config = dict(
    num_hidden_layers=14,
    hidden_size=192,
    n_experts=24,
    experts_per_token=6,
    d_expert=32,
    d_shared_expert=64,
    hidden_act='swiglu',
    moe_layers=[1, 2, 3, 4, 5, 6, 7, 8, 9, 10, 11, 12, 13],
    router_score='sigmoid',
    normalize_top_k=True,
    routed_scale=2.45,
    balance_loss=0.000106,
    balance_bias=True,
    router_bias=True,
    n_groups=8,
    groups_per_token=4,
    init_std_router=0.0264,
    lr_router=0.000351,
    num_attention_heads=2,
    num_key_value_heads=1,
    head_dim=96,
    vocab_size=16384,
    norm='rmsnorm',
    norm_place='pre',
    norm_eps=1e-05,
    positions='rope',
    rope_theta=10000.0,
    rope_fraction=1.0,
    qk_norm=False,
    attn_scale=0.102,
    tie_word_embeddings=False,
    parallel_block=False,
    init='normal',
    init_std_qkv=0.0597,
    init_std_o=0.0,
    init_std_up=0.0597,
    init_std_down=0.0,
    optimizer='muon_variant',
    learning_rate=0.00817,
    lr_mult_qkv=0.7,
    beta1=0.9,
    lr_head=0.00519,
    max_grad_norm=0.5,
    warmup_steps=200,
    schedule='wsd',
    decay_fraction=1.0,
    decay_shape='sqrt',
    final_lr_fraction=0.0,
    batch_tokens=65536,
    max_seq_len=512,
    doc_mask=True,
    train_tokens=397100000,
    max_steps=6060,
    dataset='wikipedia_en',
)
Below are experts of layer 4 (counted from 0) of a mixture-of-experts language model. Rows are named router (the router's row for the expert), gate (a neuron's input weights, with its number), up (a neuron's input weights, with its number) and show model dimensions 48-95. Each number is 128 + 32 x the weight over its row's rms, rounded and kept within 0 to 255. Numbers have three digits each.
After each expert's rows: a language model's description of what the expert responds to. This comes from a sample of Wikipedia text that the model never trained on.

# expert 14
router:135114154146101154089142164132133129073187130171117154126079137160153132164108150092121178037105110188173117159151091080105126176126113180155161
gate3:144121173106141078096116086098069129137132185157134139130171136095157117097161144105152141110174137164104103178177164127123113079132146124078157
up3:176048095172117166229125154113170157098158159142135138120136164100153069088142120141091166139157142139109104138106150156118151141182138103178116
gate4:141123159130190107131077100150132150090115138182160128204145162203193114120099130137131146141067093080169125141060067125144123173102127171110127
up4:108084176192125103136122119146120159116129122187150136129101145137091124113134131153135144120119138162166137139187181100164184119102151122137141
gate5:177031114160134164110139124137090122144173140167126131133086146183119128128145139073087144087092131152097123137135141154081107133135073159139123
up5:104113139164132124119114133113165153084183075152100204135089104128156137140149093074100117166084146145235151111105134100126143200121156138115117
gate6:113113155169068161122172113151163139150150105076107115173169120131087144167156172089132155076124113152059152076158099135109091060122105140119120
up6:149101175102174125121164083159123135110157129108145146196142125160185099089152147117165134151102189132164124176166102089104128080147077115130137
gate7:105127164117151120097130166173076197096152113110091088151172168129132158152112172173185124173129138136173146089152102046080111173152138162129141
up7:148065149142131131126149162129072161149133108114187098088117182145181128080143143094075129108076127152092127057122049127176150127156143137116192
gate8:102110216121097130134141215120141124073121149148126117158111083145033157175137131140053099100084153197127087140102144127151133130109154094150140
up8:123082133098138093118132155176128105075135126171128145128119126144081154097072114129139151090127178080066106147139212111165095096169150118130108
gate9:113040109138068113175122157157195139201099107118190149144147112167195096135178139065138093126128136063113142129135062148173064163100100158124162
up9:115157112143117139133156118123119168124113168109168062121083116160189187125096101145122123113143136105108109153141125159105171101111136174107050
gate10:115150154186188152066123177196079071131071125144148207094130136158088156127113099174107181114131177112135083107060085113109084151152085132183078
up10:133076110120151138136139090067118135166154119160159101030132165127124113074148115087138136150102149129123168138133178088142124120112096126128129
gate11:136125103119150169121107048149143101102128117137084136167139148149118122119181120137078084091150146111127074093152101097071107095135105137119068
up11:140122104067111130137187170131071123180160165052144080098104119190188144152149117117085115131141174094152124142102199159145100110149105144076207
gate12:119131155110140149126173183137107081099117109160152185137163167140203133133103180146092111122160160133154099165129094104097165113104119150142132
up12:105182149199096156146142116147084118197140109111119107161133083155140129117169174134081172121128112109162118115119151136154125145134123151125128
gate13:143113081129089129084105083135116110114213117112142085156092103120104093136193070125124176119154088135132151108082103121106134126182117154165170
up13:134166147153106130081127097129084142100143139183160134142137122162128090084109176120163148139195160131123130104113151117141170157100088118146104
gate14:176130132112121113121121188093159126152136111088118156128173120080146137157113079130128082112091130169140101145123155101125097139138114129166152
up14:143147122144132132172137070200144171136139134141143157093111190061116139165131152112106164073133179120105130130130080129124123145101116096155212
gate15:111153150191137127119207162142157103210143154168123178081120115085124083102093131152080111180129093154165152180125099058116148171131106168123122
up15:084076125155100123100163127099125160102156105140157120082114173139082099060097118114124103144184127144102203135161197120081132141144110133120138
gate16:172148090110133170106099154114113102132172088140146103080113135189158088103126158162117135144193110142135101125166102124111152130112087148129125
up16:167102165091096142154139050102116038093164132161083097155147171149174127128152126120109121130150113132132146158126180191166081112145108241092189
gate17:122132127160133128148173123140128160093142099132105117092165139114129156143124154105096113118092121150105113149120106137132116118124095137187087
up17:143053111153171117098113152146136148157108106179069073140113165135145130103120110102165173125167135140153144125111104137083142101149145099128153
Description: Opening pieces of longer words or names, often lowercase consonant clusters, such as impl, per, fl, gen, pot, S.

# expert 16
router:137123115138175150070181178115153129124140117139112107114121104121146185154135097144089113083140098073103072111144078146132204089096103121098091
gate3:124120200166130133147165143136135099088131137170173094150044149135140103098093122130104120100129185169057137166118159172098123165078131125095133
up3:125108165089027119159130170115139179176142094100172131058102082158084111118161109131107132120084084131085161159146099135136138073147155126157127
gate4:120130152148123117132129164108151115093137132164134162127121171147167169104094099114090191095090186151087122124122059167147117106095179066140110
up4:127099166112123092210127113126124175079075060101175106121119150136142155104072140146105128127137150113157110078092191152180132096173172128111125
gate5:180082125111098112131137128122120070120115120124152135128139076165066120069157091158160126139085088164109124126097144095131080135098108105103153
up5:195138188184148093098120165143100127137177119176120092136160110136130051119079104125128118176107155138166119118152145126163121142127075089171109
gate6:133146128118137110136130133118112124116204092135145130098145095116124092099162138112142119086125143147100106150178133152124124133103149111078088
up6:135113116059126158182141109142156147087129152111152116155143114148158156133166096157155177127119149106179124098145091028103073120159116155077123
gate7:109142168135071138160126165075117125139183110174153100102115131122154136116140097086196205129111149097147140192150202177106162104166151141128167
up7:205138230087109141143110144175140154070110125148147097114107162133131105114091157114151133157155133150138185149195105100094174180094134131120142
gate8:135120129135125150167155108157115118140136152105098079098083112126132071162129059124079149164118073163109091123098087080171097154083132154118158
up8:137179085205153126141069154116118151138129178135147134206139103103166151153115068169157131134063117127148156133069135110124148139170143132113147
gate9:167070104096085160149161110082159045110164149089095164057078088138170115162158130134142143156117100229106105173114076139081172085096124154106129
up9:157066101120155128139116116142111127076117148132089096129147109181151104144097119170148074150099190147120124147135110175173111063113141090137118
gate10:130142122170143146144160133135136078115118108123125162115188076144102144112143132118095167157139133117123092192147125100082098164122152090170211
up10:040109097115121104049148129114085152149145137151110151131143132079158166177146088146148132107157124155115124084133153167118124155141092137107150
gate11:151119164157127130152131149139152096154173149120124132226139133145113179100140101109094134054131082129136095166121100172137139094147196122088104
up11:138118145158129155133069171156155136171116178061131100184190151104102135132071115137112142139130194157119068149121153119116104115122009080182142
gate12:111162065144143113158143157149109097113139107129129127128132067159177124139109118149115104151123105094120148158155141090102138076110111123118109
up12:109124121125068082095102187169120113075121139082171185107101141164174131120137119160168090132153223102080190076155120157079165113071160183087152
gate13:208108107171102086155149153100130112091131107185129132143068150125158124135124138154133109151115062163137153194186114142121138145085054113156076
up13:156106072144128201080113110144159107127198128141134132090126161127165070130129090110102115122073122191118064157110129161121102071221150139098125
gate14:169154153113131115130098098108085132117118118140065155125158114153106133152109131109159145133107109170152148166174141085108083109116096137105113
up14:128098109154113108079134098168072135179110131114157055108123132133123080147126150109096116127095102140082162142217140087177120130137150115136091
gate15:188156098110077101117170141135137108118109154118127146172000092139117082109134151160149130109128174119086107143112050095118200102111106116112133
up15:114142048093131136104095139076088143173147169195139089140086108108156170071119118115132088107131137118122153116152115146092188113118114109171093
gate16:131162074128083101125190142100150132097216074134115068157131088101144108136136104149146130134149130116154088118135146109128137139151156126175140
up16:064142157184225082110090139168101118132115085129162147107151128106107134161113103136130083121069118065104110153145141136176094197170139091146145
gate17:111166082111095116132183099144079158163135079156177126096080128120164136172132114121125125063117125091142133161082128176150124125148134123122149
up17:086146154117096126129130184081096153178114101145130038116124174139125115148145125110146108109085110093112124117102101094113096114136080123105109
Description: Month names, years and digits in date ranges, chronologies and sports tables, such as October, January, 1995, 2025.

# expert 17
router:170122124172094114107111151138139153119122173150153145109129100133149166112133114090176130086145154152171140132105075173141140132160075126128142
gate0:119093060149066099127097178111114140177167166174142154176145148118144108051119102118108084115114090164169186126178126159123116213155117153096167
up0:096079164077046131140118185096159086133122118203103132168114136074135119124175153092153087124144133153102185110163051160056106141169104081116164
gate1:133068121173141159099062170107114123127134190102123103077101183116142127120150110126146102127181151178148131144160126132132153168055154164105154
up1:189085171168068134187050141188155124155168128152136083132079133090113150156133110111151125116188104102100120166100149177163166103112118092162086
gate2:075117144161152124126169152098091145094089125149133099115120135136096149068081104132155098036145046085100093084154114141103075104123158105119140
up2:140120163121142082135072082145176119093162140121158132103058091138109118129127172143178111102132097121231103150089148118144124121099120129109138
gate3:151080123178100181197114174113117173156179172099080086110143039101082094136075169114121079137178074101111102146107085164103180096172094100118152
up3:115089154191123136118162150162085170103131139153102177169157088128122182160137156154212140128095085131106136153106122107134125133136133111166107
gate4:104098096116192094145154134101135157134157130107163192141070144148165142137151074109171163127195096126158095080125085089125090131195105147080172
up4:089078171116115162138122174141149162138198179191117178110106137132143164109148110106158143138187106105082133165107192090149118162118082127121205
gate5:102193077139151176148092156099148104148166177085161103139149139120148155105119069118143102156127149122138166140113059080151085127120160139165094
up5:122153102071135089131169116144142101196131099076160106113183126120135112074134152120089110122126084075150110160134110156140095139129089109124118
gate6:118129110132115145173063157126084106138122150099136135123129099128181107188165143116121107179134058108145136133228137137203145085133120117160124
up6:125150131082170182121078105082111212125102123139150168138196163113091157182120103160126160109079151170084149154117138097170149165112098101128159
gate7:220054188134123116084068186167130121068187184127158145130101073125180122099177134105117096143137153166114122085101133128081162108175162122091080
up7:114164120092115175161135172099139167118125119141114094121106105165120127136071140159131175116135144079128115127122103116136092155124120138099155
gate8:161093152141127083098085151143170077136089147147169178195141134140114143197109116113160166100097156168145123124117159176109151143140080066177095
up8:145141107145133131189140139177134170178075129065084126179125084132143109108114095075092158127067140101105059084156138118152096161142138171110130
gate9:136141079097146135122065146113092119151179155200128172171106086123056087153142077083139147181142175140159097143151126106131130165143124141158166
up9:156131127087132136065151122188161157140167133106082172180137126120125166159138154154127145107121148160164131143153111123087121176132174169135119
gate10:159130125124132155134113164101131151125106040144151111000195055117149111132164155134192130087123125038140144112121090187120121102181142137171090
up10:125121184095104101100151112120100125170139115101125149161122201164144166166156144183112090137088194151106120152180132150098063099151141142146125
gate11:177162148194106106094087115144169124100080157163157103119132103155130113137145132097131102129157134131165128168132178093109169169098108165059133
up11:109124098130157099136130132133089132138154136109128147089135141120177132127146086152078157074236095137106074138231148139110144109142110165134108
gate12:187153177146107108180103096136103137094131144177140152196104149128171134075123113157162164117112206189134130113101095108161155173103122127150051
up12:046145200091171113120146090101131095126095117111136086114094084130118103132169197114187079140156120146122163158058115137141119151109170117125121
gate13:150083083130059060135143145136230125156116169153171109141193149158122160093101108142117125074133100126137101147104171133073103194161111119099165
up13:142130160158107138116130151085090184114125132099136107075182127152105181098154122095138118110147093064175103153093152072140184077034132153117162
gate14:144147143178132095095138119110121201107097203136084100161149135130126102135170143130128115071090136123089158147101090142156110159110132100095141
up14:145120203108140140102142112076090147213140109096092116103136113106125146131136105075079149105109156084068111140187069115146163093119129208214121
Description: Commas, colons, quotes and line breaks separating items in lists, infobox fields and tables, e.g. Display:, Dacca, East Pakistan.

# expert 7
router:155206109128061131122158142116123155122118143096175106125115164144156203074195128109166111109125166135142126133132133136116116151158083111104140
gate0:137113117112164160106127161138130150083074158131216155115136110125129101046146103123146187128134139129131123187081077095103100144159167108075131
up0:090116171150103106157103117133147125118099174110082111103119128125104090120063171117113148136176108171102127161070152072093098143118168124141187
gate1:098123129096127094127134085088128066140125090093109168110076085108130056113107160124117152131139147145180066109111087134150141158081115121120125
up1:141156178161153153067106144193146116141135150096143151086154130168177203063077153143190115157134163133110136080130154170165071127166144103120098
gate2:170141110135175119084097157194134124114099076121092148129104129190153100088115098143173151146098106142146097170128138186085107090090112144085141
up2:101129109198217139168159171166093124140112189168107103082114162133157134146171156136144134124139144167130118113118133140145056120057155102142124
gate3:172121091118085053146096118088163104177147171165187129133092158158145168159113141133131124091093141137135103141094072122084124140111084152142163
up3:102136069123090151091118141114135113103184152200106088166173159141173142112125073125186159122175098120135046098149079125090114149142104078122153
gate4:125185118166094127130108139032090113141109156124158134149108103114115191093143170173105118134162058155125134119094133081086095121189140186186116
up4:100116109169140083108126095158110101136151163104128102126142173173112160158119085140128153123071184181116132071161091148076114111129106105129146
gate5:188169081168123179119106147154067132100141122167106135119095142174131204140113126171085105166110166176052172088155133137162106176131080140138121
up5:104161069111089143151162164133082150212144115150139076119099150113045099123147139106137179151134158101112163136125133121140144184127115169124172
gate6:115153096165086114123187117113153152131143122097145067123103168129147131162148141115138133111118107096110125139212153109136119099091095092125099
up6:135164123091117108156134114117160112172139143126107113156083180073078112140157107116134152134147109092096153156127149135122118108137086159166096
gate7:089150152172150152122132130148191120127150150097113143148112189128148130119185095071113110145159167081105146208112112159088128118157144082122114
up7:178202148139134130152108149156125109149161160133153094095103131065158122160163164135112072145110138138146158161088148174154142025082067140141124
gate8:167206088093148105153096135151116068103140141164130122137121103142094075110151153069103144153105132108182092132166150182095116146179156113098080
up8:150131154114197155083130093137073124138176139148145133165131093103121159124171138123155184101124169163174065135149163137166129121084159076211169
gate9:066120128100095119117108127105099110164073114150101147130105102139107121119151092148134155127142133109124116165125142150059127122139149050134104
up9:136130184150076130137119099123141065118079122107092182169174151165114149142109115106148145063127138106169189158147101082167153113117146161143071
gate10:181177153102153129121101139161186150152113155153080110146149140131173144113129172186127167058176152168169133125204136115106159124123138118067140
up10:111096135097129183072121145117140186156102144080162152127134184156143098085090189095083141089175180082090079077109110154129116056095094152114096
gate11:133158121096106124127166106175176120152152208107157085109131195121134071085127109139156118085120121120206123114147122095141129144144197115101093
up11:156124134161133169159099039152146136135142140098205127188180174155155122129122178132101181081155086101135099173080088124148096158113101187156154
gate12:139190157126158120135138192142168151096152144145133172154088178169148136144196122117083116165146101125100139180099109150160147112136078143132120
up12:139080058199149116114110094152089162121158131165120119147154180108157124159094107144101138102097125172134131181103123140137179197165177098175160
gate13:106158156138075162119127126130135140123091171165106135159143149121078086082172084088189102153129160146164137126129130107091169149160109086168161
up13:074085088119106118119133157081109119118084157091105045135069147150041181182163151119170099057092126084077145159157150103107176106080129087160075
gate14:128149143170091144124158092152126136124145144126147126138128150164067223142186100112134109042090185106191068123139133079126131152112080093158139
up14:067111136115138065111132119063152145149131128140092086043134130154164172136156141100060138160110151107124098119105127112127160146158064125102170
Description: Sentence-final periods, line breaks before headings, == heading markers, table separator rows, and clause links such as was, but, and.

# expert 3
router:125120158158194162086119098074144167151122182137157066132167132151166141115083109079105147111136092127119137197132100080179075112035121123136170
gate3:169140136178127042110098125057124161129100117143143105068097096143110114122180170125124168074130082139138097089175123142056096179080136186104140
up3:100127056102123043193081158106167094132166135149128172086158081095087107093041112123102071159133117071147180153088101148106113080141102208148117
gate4:116127163143141123112112103106101144046104156138151133088136157130109176108103194076104090206047125108100137123116087128108068103131152153070173
up4:131146129128105123148174060113076097133195152152132122090090125178102117145152108089140103144128076159096087081159137102101111053150102108087168
gate5:107075181156103167113138050095097154135166149098132123146192119137119135146118082109114161131101111064077139139175122162161093099171116061114113
up5:108060126153080100140156160024116152138147110107067105133128130122130102150109136085143117111100155160138130124161181114129171142110185102130129
gate6:126158113190115126138129091103092129113112204149207056146157146173195140156164121148088123150104124145170092155134113112150123165113177100112122
up6:127133128173155143136127110119138073122154212146114155143129094079147166100132156202106170130138111112121207125164107099126094095131155127164125
gate7:139032096107157119104211103100182162158167138137121121109119219117151210122119084105072103130129103141066125119155113143051090160097148096122017
up7:142169121102132109059167120102114162065138168107128113166048110096096173123115133087097137065144119149078206132093104099076163165158143131154180
gate8:147141104161082094152183137116161151150173130069196059077131180103138125118082146142105167110165196116137142136151117177118137150112160166118100
up8:127110164077141124156175128181098093178156098130131105119163075075159102137166126123132165132161149171092092102114080160144080157147082108079102
gate9:126063147074113104158141146122134126116197034135124118171130027082128116132093117115141122129095128128134117154087102140149134210150101164106153
up9:139059124154063131093119184155120162185167168077171105101112169124130111141147085195116164138159159096136080077128116115121161124097118152080125
gate10:100196175133107120168130127133169097087126187120134150098112156073136132145153117071095099119156111184126122134112101106172036133138132128166119
up10:136093059058056148132105121138129086123142084142169107136061068153124151134142085156107150152088146067082135123102116156164135114085147124180156
gate11:072123156187071134113115123104109153086112179141187122122153162154143109161092133095067164146167129109142127103113121061176089085175107129142147
up11:150114185093122128152100107141178117149165154125095114165094127071157126118146112089088146091197092134104139140138095131098166142114096145123123
gate12:125068147109209103120109076166170186141124126149117091158134144118195054140126084046173136095120137141092147099144042089088105128116112122194159
up12:175153130145151133137136093138144093124083120142136137124142132166159155084099129095110119087140165187131099137128112141161130129123144089116161
gate13:176098140171142084164110120116124166115219108133198172100112119092163083125084107053133155088124083147151146104079061090098130133099131140101114
up13:167160174112117110151088109121164133140141117077140153197122102138123195140083174032169157166118116153164106066108152131076131119166119153147125
gate14:126146111172136127200133134085176178130097125121118181120151183126155100142145105212122141088098068151217126161142154097125072103084110172161139
up14:079142118132144100126150102140097049141152109126125176148134099147124077169120163139086079175135132111150069146149117154150121086112087171163101
gate15:131159144086157162116123114131109128129081151060074110109120134152137182083134135074139147158098149118085077155122146144153089092103134074151117
up15:096153073098099127141096147119183090166119149138103140147156177150151123094078133128181096193126086162114159048097063130142117129144135164110157
gate16:161113155107119134151116146142155141131114134146135114123123063171162129122118113106151150122099162109066129080101156060155179111138107122116110
up16:109104135117165101146091157130150149185138146112140089152119093193047180132147186170163125122101124069094160193169085176149188128141146164138084
gate17:149077101171125194077150159116121135122130153153092061125139127120159133185077181136139102118122109111155124134133160075177078135134144127143169
up17:121112108136097087151161165170143077113158109118138142145136130110104133114075097170131119177126072138206189097077102167137174204143134146132106
Description: Last pieces of multi-piece words and names, often foreign or proper nouns, such as -ings, -ley, -ation, -son, -ia.

# expert 19
router:079147140129170110105168105107181138140161161114146066074106093115160178144102132119112120136108109129182146105174148147125157122130094153141158
gate0:065121146066163158178149152171137070170092165141161102079109148132063138105128142139091157146120115148127111166130119106153093186197144092137032
up0:079136134106091081151129088149107131130078105100113148152176097170145148124111131152163138119131106091184120148150158156155172104068108114049112
gate1:124120062157133090112137122148165103116084120132150137083139071144134161135143100160148113137128084122137108122086168089126078144160121114105172
up1:113111116148148079145117121113094093098130151093132119145145171114172135162132128107189138143134163130121209149169129126159109120132141129083188
gate2:129160139127149116163200117110154135143142179123175157085100166146190165184130124075065129188100150120178173098121161225119128114166181188125133
up2:111070146103154137144130130114094114089134132112086146152088116130080153081130164147202094133113158156086100127150075086113147173181110121143139
gate3:106099110152120107096127084150140136165133147169116107104130165149128107133078090062121099165111164125112152171083172147083154144135032154141115
up3:134185147145109112134110089091105146128157125066133104153095102059099106186112112114087082096091136096153183125122130148121122147151119084141141
gate4:157161136111099110135061077153113117106183169071094155144155060130146187185204132153119124171136119120112158165067166146151135128135159087125162
up4:110152125121152125134146106169106117146085087094143119124163088134081183102163133130150134113122139147102106116180153095160141171133142094157167
gate5:127100157116124151117131106142122221084118163088132049107096089165130095097104147156141135149099073114139147129119168125131117115106114203152107
up5:088157128068135131120084079123129127145117086112135091139073155131120148092103154159101124112135104172170156121100121136089070096122128165106094
gate6:099144106134161137110104149124081094145143087155112107097139106179102121098209079066125209093099092156124143114167157137109128115099117160142093
up6:110099128132107152165144161144080128122072132067107113156165144125057117181113145104083101083116174125130164099101162163105123156133193102117082
gate7:027128129152087114178150128101138132181100069103108159127142106135094214043081147124121111171085142114121176129107160100113036185135135118099166
up7:153104030108099120168162152127174075097135110146165136154101154157129040137180168115166073145118107125084130159107169098091208106077186135169160
gate8:167111091099137096122162165105119097103140131111138136144149100100112167118093147182141170125098117163148132109091110166134152149156191215147167
up8:128138130136114166092110121107124167099132087105131180145112090098086112068115106086056166102101118166153124121124203072101139111117085135160181
gate9:167172080145154129123074161105138114159177137093112138111113129163134210088196086154126136122145113099148120114192109130157195124143093075129099
up9:137065139184213141136155084138147130134081168182133039116128144115101121136141125110079085146149096105111120160172166176091112134121154148110114
gate10:186166128149132086123120118087112120152128119096133132111130089129088178189163123121126088183139134173149149143124100106115137114145139114108143
up10:119207037117134076115180156160170090158134143151121182127164068126128126145155136132113160156109071159098078129145202186159104117175152071175120
gate11:135121144128096064160114114145156115176123153140105088140141076093139155142141102110164118075097141134106108122077138164137144163107112134167180
up11:148114076172156117163136101075146141108089157081099049153196141121160116167102052111156100148138102180138118088136121170132166124145097116120123
gate12:083143107089144094146083066162087138184074105122124101058138098128165150116129129119143124121048150181146141134141169190205105144077038162104143
up12:116068161113124170105071122096129166104109074113142117119194176127168102119186158114115129131105143108216137138155121074124184112105121107101100
gate13:118189180132077192171140088094139163133158097147135157048136086107163118171094135163109080115123109106105190083115079134124132152114077116136066
up13:127136171117100118124119122169162175114098078143143132136115145179072168128131123075093124124134157136152202137106148162132146130074131181142095
gate14:139132096181121083085103128148110120062110124164105100111164129147123151175151133150124112094153147110078075104146141168133139170088147122117116
up14:162117176112148155152111119170174146122138107089157138127146058121118153113161183044109155030128139113128094087063165170166147165119102130110147
Description: Hyphens and en dashes joining names or ranges, capital letters, opening brackets, &, and name pieces, e.g. DePatie–Freleng, Kansas City–Omaha.

# expert 12
router:136164158184150135123137186106137141131134119142123134080112099221121169119117124136115131094155093116132165126149112113097171164112111142163150
gate3:094157043101138097121174086131091121142132125121190103159125148155122099091138111135172177098169160119110132168152121120141135176118172163156106
up3:108128128125092107131084127117160146204075178141128177186160144192098158121157100133109195146089191080125112185096167101158128186128103136139118
gate4:157143129200115093113178123074164128135134148162137102156153159132165139127110108083131177110130126149156168107076119089101170104139145158147160
up4:136125175086106133105088041204137109163137132097135188138152096113111127108140092115135156107161145119107184136105137130156139151105093052168134
gate5:086117111152164113081139197165140126132148098125141166170132117155089155116185109104184144147161116120179160167153076093168200161104115190137089
up5:131085156123117139203098162172159116159185140092085135068133104078178124097196150132121162095118097072126156175072218210082133171108115068176157
gate6:087180139141141108113110135095117060149090148181108137117162094114164149151100073140152137137098126092139152097145135120104176179139121130107146
up6:144113140136147123140128141130128107150171128075144161110115182136184081159145066149187055101082126116144114128128192092156103171158122134149138
gate7:156114139184124171131113168109083155103164064168100092099155114178145088154113156057110105155113167164144151108130129154092181139137144101101144
up7:162092155120100133126142150156089124145164073078146123109096218075128141121120175092120143110092092120121176143170097141093078110159187161140138
gate8:151152150129105137107144060131063088169122169106086060119031119155113150154171107121092125097120072167116074089219121099135124119141101143177098
up8:110116153135119106127103153128178120111161103131066156140192194086160104135141147075089034074095159115152140203141168083152116119107129159180146
gate9:215101167171116174121170164134129155107123158133134116152122091122173106088182137167130102132098157139152159142214141127104133076096128098167113
up9:061130114090106118142118052165111125153113154081119175112101138123105132111065074126153188124124183129136158137075200086110178193140100122179097
gate10:123176126145089091146108176119104178175158166174127141159128116134139144124133164140159103091139088194173136123141144081146116206182087115111121
up10:224118196075070148141134092153162176150099162125081160166128087114083144149103094151148120129186120072115140150085137142141117086159166117129152
gate11:164204066200112150131137159056182150152129133148173169107105081139113092115097118101129101145122122138104071133158091116129154151130141152103128
up11:063094228148117181134170126099134133122161170140092134193139125182114136154081093160127141074093152143083111125176134162153154158128182076153114
gate12:178137094131155101128168130196123140107089144156147067103161136112198067156211119030141136139119091178109126123166165096082112092160138102184174
up12:155107076093117146111106129057096127125079151108131170130118124091122102087149081153102134151085141145116119185100142120125126052162139158135154
gate13:094181139179081247039121157102101148171125149118190112123146080173131092103144095129140131099163133140116153100128131144108133094174140180208170
up13:149096170125216089148175130051141168082131114145157167117080213107066131090157114084077108116171150144136101162120147169111116080075141133164132
gate14:137117125135163157169147183107100150121122135141154177138069132113138150161074191170125136074121083120168093146108083123112157173121192060111114
up14:102184128091107134165122139127099154107155130096133128142132154125084165144090164151123080145072103138126127123077166158135136167178108100168089
gate15:208152104142089123180111107139154172085160103133146215135122101081158147155137117126145114113171112142098082133124109148150104178135132129153127
up15:126143099123198161183133139116182120155102107131097228123158077155072149124077120124098130107171134101159131149151177084110168120151129074146151
gate16:147137160146119135111115116177165101132157128137087202075121109155077135144172171139193124113168176120147051142149093090114129137173105084121075
up16:134214094096165142119143162133106136130128121153119113146127146133085150188161152128103168060184161127157194196109126114169090099155160131152156
gate17:145135150148077157226136148125140164068161164126096121200132139086096159091127127144114110158064158110131095150156155177110072133104115102114097
up17:197186137141127085146171135103111154122077164183122099130138082157103202129119168126145135091177116129161161046122110144091121114123138130186046
Description: Digits and numbers in track times, scores, table cells and population figures, such as 3:29, 12:30, 13, 07.

# expert 2
router:165126112139105139137170181122163131112206164119138147132137150099102138117089144079133116110146144164153092063090107133144173155153102123146084
gate3:089192179149131118151069111100139136148133154065110085108114031138139153116085149067193117176133129160164131117101103155166177127175115127108149
up3:117102127132140105159100161105136103023105192133069090132142078125122075135169149151089091123117140155100150104118158097098131097134136152056181
gate4:116145169093108153167108128139090148100110147117148106164114089126109116158144125132113162167167177160142184126129065165128149063129101126169073
up4:093136172213122150068141091057097125126082102088192119113140158091142159121120146131152127090087152133126192156107137115081128134164097120100111
gate5:103159114180148124105126125062086073118098154093127117101146181166151175100090108100147111064031089125111134118125133144098121184108146117107121
up5:191134157183149185093103124169134093165048097083156112122106093109165209205111090180159113074127104143121070141131148133106148120177127166124152
gate6:149164108131151195078103077096150070099124073084154124110145133125144105137115161034103117092114110145123091148054091118131125134098149106143113
up6:103101143169085121177195173146140080142175059123121125111128156038127135130094120111112181093152116164123103173124118160123177133135121059121098
gate7:103128106122117141132122092110060169138150120081132133121105070101097122116135208149154104102072101210115116094095046138143113155084107036168192
up7:129086139118112121150172108126132128136103136073101123125138111112127065088115134102175141168118127127190153109204117109162121130101080165076180
gate8:152133080085140159106114096146162188121120157122087088155186088078164134118141146109155169135101142070121129136159186134112103153129082117171107
up8:138103123100078098115106141095097160108128122106119091184151129155126080166122101146147145123103135167135130123126069164082112097080061146160090
gate9:105110046162058107086122152113133142116159180132157050094119140185141058129161142128097138142122146164184149180123112125164138152153130184093161
up9:148143214138126147122156057147128152115149129099119109158080054115177114181130088156126092130097104087129182125116065089213133086116118107109152
gate10:154144143173105110137174174182143130068146128091137160245187162134169185141122171084146162088144123134096123107100115087120133174148156143114098
up10:102207098144155103131111124103194150122130208095109162166102146119087091135111171107129080192162156154115067155100142078156085133151161089109128
gate11:162179149063101156139169132128147163205183143188144149125189144114133086117194116103127112126116175125136128142104148121166168133080114076112166
up11:230101131154153076127109121073124068159066128088100109124130217149136209145132093076129201129136124135164119139115157132113104139118170115126129
gate12:079153172119138166062092183121145165136077181094158119077101096144105071134067154146113057136126121156137119160084116137128112096120149106052115
up12:129112114131149109123130058134102097108148170146176125102183126154171162103121157120126117108123143143191116084166092074116120144142069139099104
gate13:149114118120113172189118179112120110115143102139103227107129146135097150188186083100142085100108140161099086076152097137123102167138126115112062
up13:121083120146168115049141132121081130141088073061124164081153124145116185123150113142122129085084168104110109143136134118123160074084125136114123
gate14:125112094131096118096080140167133088088124143133145119100102126117121121181090165117136115109129124116120179127092126183115145084090120060173078
up14:149090186087078098138091108131136114139144087136140139086071155107070105121127130167132054187196140134143151147140079116110174114090107139141085
gate15:087145117156179065146089167110130110118165092118157127087140107157154132107088111114112160128156211112165179097167153192074141152163094144148191
up15:154144118121096070166143073143069087171084146196120084079088125114178075118130122139104156106063100164099095155098095147119125118100126135121157
gate16:163108153119147133159097204100145112131170128140065148126051145138114133103116158132107087164135146118098071118099062112143117104132132079192102
up16:153114121124104111103093096122141072111087069119152159141112142191170158084157138084180114168123207101133088117133169102176133108142143107101192
gate17:163114125110139062164126181126117073208191120145195120134147128100064141118145108124055175125116109110092152122110133164113089187163105148190108
up17:115110156122113121163117160149122146101091111133086114098180161118136087135156068164160095085115184132144109147153030133106151137092161140129116
Description: Newlines and the first token after a line break, heading or table bar, such as No., The, A, Most, Ins.